config.yaml
d_expert: 96
normalize_top_k: true
routed_scale: 1.0
shared_expert_gate: true
vocab_size: 6492
norm: "layernorm"
norm_eps: 1e-05
beta2: 0.98
Below are experts of layer 8 (counted from 0) of a mixture-of-experts language model. Rows are named router (the router's row for the expert) and show model dimensions 0-63. Each number is 128 + 24 x the weight over its row's rms, rounded and kept within 0 to 255. Numbers have three digits each.
After each expert's rows: a language model's description of what the expert responds to; "gets" lists some tokens that make up at least twice as much of what it gets as of all text. This comes from a sample of Wikipedia text that the model never trained on. Tokens count by the router's weight.

# expert 33
router:163140081144178140111141135116118103096125122135169158069139163124092122131167129106085115120131146180132119148112118125140107150109126133112154108112119145117170114144187099117125118099141126
Description: Word-internal m and related pieces like bookmakers, filmmaker, locomotives, plus semicolons and slashes in data lists and raw non-ASCII bytes.
gets: " M", "m", " m", "l", "M", "em"

# expert 29
router:142131090092139125118091124124121130124095124166148130081128126159103134107143153128107128137116094152133092155128106101137188125145124139092152105099091179121152135148153107107162107147134152
Description: Possessive forms and determiners before a noun, such as 's, his, her, their, the, standalone apostrophes after James', and opening parentheses in tables.
gets: "'s", " the", " his", " (", " |", "'"

# expert 21
router:133128171086111124070107121151160129111124115126161152101154117119132120111116153166087182103135121152125107157153126124166123132076082138118144109141107159132150105151134105124141078158161178
Description: Punctuation joining or opening items, such as hyphens in self-awareness, en dashes in 1988–89, opening parentheses and quotes, and == heading markers.
gets: " (", "–", "-", " \"", "==", "/"

# expert 19
router:142118156147143108151099083110129074121109135169118130124124184147122101126132150117089167149154101131110092158128106086163139113124113115086111117097138148129158137125155091147133125116164149
Description: First piece of a split lowercase word after an article or noun, often one letter or prefix, such as t in tries, f in filed, re, dis.
gets: " f", " t", " T", " F", "ur", " h"

# expert 2
router:106152116120165151091072138117126133113119141155087143090162083120102120108143136170072145131170087125094158137118119126153115164097105148090171141134114149102165144136119137127137160140143137
Description: Single capitals and short uppercase abbreviations inside codes, acronyms and call signs, such as KO, KSA, DF, WKMC, Qxe2.
gets: "S", "P", "C", "N", "O", "D"

# expert 36
router:108161086092128124093152117067148137116124137104106130101124082138094117120163155102120142111149097152125114144130120125158157124138100130096136104140141161107140109123156124156189136092151142
Description: Past participles and ordinals after was, the or he, such as survived, constituted, released, made, second, first, later.
gets: "ed", " first", "ated", "ing", " two", " second"

# expert 46
router:129138104106139166140118103123140091132116115157099139135159084125087131111165141133104151131133122119194103146090087106136111129104100155077180099124122141090135125140129128151176109105128189
Description: Word-final suffixes such as plurals and verb endings, such as -ates, -ies, -ts, -ings, -ments, in Euphrates, varies, arts.
gets: "s", ")", "ing", "ers", "es", "ate"

# expert 9
router:092158116147119156089085098145129103110111104161089133110156098108117148119130140125102144146128107159128130186094105141155171139130107137140115125084173131082166180152152155105166108097138127
Description: Middle word pieces of foreign place and personal names, especially v, ov, iv, az, z, j, as in Kos-ov-o, Ky-iv, Monte-v-ideo.
gets: "v", " V", "b", "z", "ov", "av"

# expert 16
router:122145110131168159121102105108120117115083137116110141104164144124144109122163123135110148113190112155164110139087131123171117151084122153090120135105124132128148169118132118113134127085175108
Description: Opening consonant letters or clusters of lowercase and capitalized words split into pieces, such as g-ranting, sc-reens, d-anced, inf-usion.
gets: " P", " b", " p", " d", " c", " s"

# expert 28
router:127129186122124104122120119133096119088145120141162155117138126102121110126160112121093129123113110171136071178136116095145138171094113153124162093094095103108140176158157131122161108098142181
Description: Word-piece endings made of a vowel plus s or l, such as the-s-is, Abac-us, Nath-al-ie, Americ-as.
gets: "s", "al", "es", "as", "el", "us"

# expert 3
router:097158152130146140098128113108121089073105134140124161110155122120132096111139092116101129098161140138144123157090103109120146121108111130109176102114114177153174191162156141166158106113165127
Description: Bare space tokens, mostly before a number or year after a date, month or table pipe, plus pronouns It, it, there, and stray byte pieces.
gets: " ", " It", " it", " there", " up", " just"

# expert 27
router:125153113144145162125119139123131114115135119165100118115129092149101123096127152114109149150152114155112139173149101109147139138138122122109161134125111153151149137111145110103127143113148108
Description: Word pieces with w, k, p, qu or ph, mid-compound or name-initial, such as w in answer and songwriter, p in taxpayer, K in KAZ.
gets: " W", " K", "k", "p", "w", " w"

# expert 41
router:120163133110139141084123114075124074094132126147116138111163159130113133138190133139117156100171126144123123151112108119168133128087124157133159070139120125110130188112122123151146157115160158
Description: Spaces and row endings inside wiki tables, |---| separator rows and header cells, before numbers in election, sports and results tables.
gets: " ", " |\n", "|---|---|---|---", "|---|---|---|---|\n", "|---|---|---|\n", "|---|---|---|---|---|\n"

# expert 6
router:086121159137108144120104145100167139116124136130103176101139143150126084116120122119122163102169127157150130138129113134125144173123080127092123085117128168166155119179131136133138119084162144
Description: Single digits inside years, dates and number ranges in running text or tables, such as 1'9'93, 2'0'09, 26 June.
gets: "0", "9", "1", "2", "8", "7"

# expert 26
router:126136115148148184105122137092135128086092172146093121107145118122067126120160179135127116127119110148109126141089131133135148126115088157113138104118130121124158126139127158172126125109145142
Description: Field names at the start of infobox or taxobox lines, such as Headquarters, Length, Genus, Family, plus paragraph-ending periods.
gets: ".\n\n", "\n\n", " Born", " |\n\n", " Total", " Location"

# expert 32
router:149149155110167122148127149098117090103124097133094151118111114124092110088112123136119119140156126120160106125090127116142165124139148125088165111114142139117133179173171165117138117108138135
Description: Mid-word pieces ending in d or t, such as Sy-nd-rome, hermaphro-d-ite, resp-ond-ed, The-od-ore, h-ist-ograms.
gets: "t", "d", "ed", "f", "et", "st"

# expert 44
router:078146108127145152130120152151128100122099141157118131122163099177148159111148153151091156105173100117146107155125109112152140186157111162040168113113143100109127147137129113122134085089140141
Description: Mid-word pieces with c or g, such as Met-ac-ritic, rel-ic, neg-otiating, plus zeros inside years and numbers like 2004, 1,500.
gets: "0", "ic", "it", "c", "g", "ent"

# expert 13
router:088144163126131163092109143123169118125078153127134128133114122151130101075173089131122144111168120111156097158116125115160136119111112141134129092150119145071119119119129134122157147118132141
Description: Verbs and function words carrying the clause in running prose, chiefly was, is, had, have, that, who, which, often after a comma or it.
gets: " was", " is", " as", " that", " he", " and"

# expert 25
router:100137149081141149147136120127121130100122106145121135127150090140058126100149123103099125114178127143128098146145081095149118136150063135102150107140113136115162113176139132146173160111176109
Description: Individual digits inside years, dates, scores and table figures, especially final digits like 1952, plus units such as million, century, ″W.
gets: "0", "8", "6", "5", "7", "4"

# expert 10
router:094118098093165152110094116082167134102138144149104154114146170168102123094170164124111129128138105154087128164137096110142138147109095160070144122092082161097162144161147126146184143131145151
Description: Adjectives and adjective suffixes right after the, a or of, such as new, other, strong, small, single, -ical, -ian.
gets: " the", " other", "ical", " new", "ial", "ic"

# expert 37
router:092135163106184198101113080124148130118131155148162119103158110123116120119131142152113124082147138160146121175112108122112186122089116122156129110103080139070126143175139120122142121116155117
Description: Internal syllables like im, om, am, ick, ump inside words before endings, as in cr-im-inals, dipl-om-atic, n-am-ing.
gets: "am", "–", "om", "im", "um", "ip"

# expert 31
router:110135119094133144079094106105179123119130132143149109107131114135109133097176134103102129110152129161114101123126097109158131156098149158114141127114070131103118136164157099120184098100139125
Description: Pipe separators inside wiki tables, especially election results and squad lists, plus semicolons in result sequences and verbs like were, defeated.
gets: " |", "|", ";", " were", " are", " received"

# expert 22
router:082149125089154126086152126105190124110109152128119131081128137160136120124146126089101132110149111092112116129111105077141150200116134145138128115102086157177141140125140105122146119158131139
Description: Articles, possessives and the word to, mostly after prepositions, such as in the, as a, its, his, to.
gets: " the", " a", " to", " The", " an", "The"

# expert 5
router:090141108086114151136132111115152114111079129152129131071137132123135102123124109094109148132164096137124118121141137121147119161118108153136134144107125165152143127148134149146127134126144127
Description: First capital piece of a proper name or word opening a sentence, paragraph, table cell or quote, as S(teveson), In, Al, E(bsen).
gets: " S", " B", " L", " R", " C", " A"

# expert 4
router:117148107116126160089133124106101131139104126104102142108150161146138112075167139121120148089140126124164114121090110132141139151152117113096166116125084152139137179147165123147148131137157103
Description: Line-initial dashes, bullets and pipes opening infobox or list lines after a line break, as in "- Language:", "- • Total:".
gets: "-", "|", " St", "\n", "==", "==="

# expert 47
router:141152131143126130126102130086114130125111148158101161102152101142137106087124143095088135140152108147145132135126069114130118144128087129100155117110123157127204128164150149147168159127154169
Description: Single digits inside dates, years, scores, coordinates and model numbers, such as 2020, DC-6, Under-17, plus Roman numerals II, III, IV.
gets: "1", "2", "0", "3", "5", "4"

# expert 42
router:079156098085102137122106120123124111103128138125158129102157125129122151105134143116119133126176119128137116135098104069155115148117129103115165101078144135133167158126119085126143135119134156
Description: Single vowel pieces in the middle of foreign names and words, plus table pipes, such as D-i-wani, K-ö-rner, Villene-u-ve.
gets: "i", " |", "o", "a", "u", " a"

# expert 24
router:085138152137142168114127110094117111119132123146092182086148120132144111085143132137102124120138138154121124149098097110118168130151129151116139114072121152152164124148140116141127120071167118
Description: Leading digits and values in taxonomy, drug and chemistry infoboxes and tables, such as molar mass 497, Class: Aves, 2nd Battalion.
gets: "1", "2", "9", "6", "5", "4"

# expert 39
router:129137164103153143110133110117142137100096124145131168123150104162112133111134153114128135126134127121120114150134120131138155135122116148107137109108063168151137107115117147138134167097134196
Description: Word-ending fragments like y, ry, le, ure, ine, ce completing a split word, as in Duchy, embryonic, genuine, simulation.
gets: "y", "le", "ly", "e", "re", "ie"

# expert 38
router:146170197076111146118130134095103093125114144136087151104146132106100137106186160137141158107148120125112098145135126072147119141119078133126114122079109142127147115138146104118100116088138143
Description: Month names after in or on, and pieces h, th, ch inside words, such as May, November, Stenh-ousemuir, ex-ch-anges.
gets: "h", "th", " H", "ch", " Ch", " May"

# expert 34
router:106175135112162149101085087104115118113113167147130170132181103144102139088125173078093117116130150113133110167082078095141122134104090149108169127107150159089129119150126145123164133122142174
Description: Final word pieces of non-English names and places, especially Slavic, Spanish or Portuguese endings, such as -ić, -ova, -ira, Curitib-a.
gets: "a", "i", "ia", "o", "e", "ie"

# expert 1
router:118144100082171124117090125099154156109092184155136153132156121130097113089138146110138108140133101165166115139116111113135139131104119158145140118100128149113133126124154104117122145116135118
Description: Prepositions linking a noun to its complement, mostly of, by, from, for, including, plus colons after infobox labels like Species: or Language:.
gets: " of", ":", " by", " from", " for", " with"

# expert 20
router:099151130116149156091122109077137083112095124128109156096173120148107104098145155121106153126152075171138124166126105106159139142113109148093149112094109154097162141145162116135155125110150160
Description: Middle and later digits inside large numbers and years in tables and election results, such as 56,752, 2004; also some past-tense verbs like made, built.
gets: "0", "7", "8", "6", "9", " in"

# expert 18
router:113158156129157103104111091127199118113090105147128152121169172130090124093154153140118123143171107116147100166106096127145111133136139150136159110123139135163147177175165147109131110081137157
Description: Periods ending sentences or abbreviations, plus colons, semicolons, dashes and degree signs, such as United States., A.W.16, Inbound:.
gets: ".", ":", " |", ";", ").", " -"

# expert 23
router:092172154117127137138098136092120121112128121150135106077142135106105125124150136122110131130126129121103099143106109083137124141110062132129159114127139152121139128128151161130148146094142147
Description: Commas, and closing parentheses, semicolons or quotes that end a phrase, after names, places or numbers in running prose and lists.
gets: ",", "),", ")", ";", ":", "\","

# expert 43
router:125149080133137117105124139118136110092114137143137140119167146148121111074172168144112137142147108125166100149142101116156146136108127145128130112090115159068127139142175133107144098131129138
Description: Conjunctions and list joiners between nouns or adjectives, such as and in track and field, or, &, but, while, plus list commas.
gets: " and", ",", " to", " |", " or", " &"

# expert 12
router:126155096108105108102145117115154102127121136162137136093131112143109126140146174099129161147157081157163097145143089135154123102111129134123138087103141162138105110160151148141172085135137192
Description: Prepositions, mostly before an article, such as in, on, at, for, from, within, during, into.
gets: " in", " on", "in", " for", " at", " In"

# expert 45
router:115155148136159149109080092094110079105089141150125153099181095148109103098142130125087155125148101180119131149111108098151126121093100153111146127095119166084165147151147130121157131115147175
Description: Common surnames like Williams, Brown, Khan and initial capital pieces of names after given names, such as Anwar S(adat), Hearst, taxonomic names.
gets: " ", " S", " H", " L", " R", " K"

# expert 0
router:116134109130135132109107120077152126130098153141087149089160137145111110118166165095101157124186122148147130143151087107154132163137115136097128068112132145123137123119132124115150117085164171
Description: Single digits, mostly the leading digit, in sports tables, scores, votes and years, such as 1 | 0, 1980s, 132-113.
gets: "1", "2", "3", "0", "4", "5"

# expert 11
router:109183106119116123125148120108148126120085098143155149130172177160119093111119144119122170120139152140135119107095108126157170149051110116058114118109130167121120168137152100128122141112129152
Description: Word-internal fragments containing r or n, such as er, ar, or, n, ran, inside words like chestnut, dreadnought, Condor, earn.
gets: "er", "ar", "or", "n", "en", "r"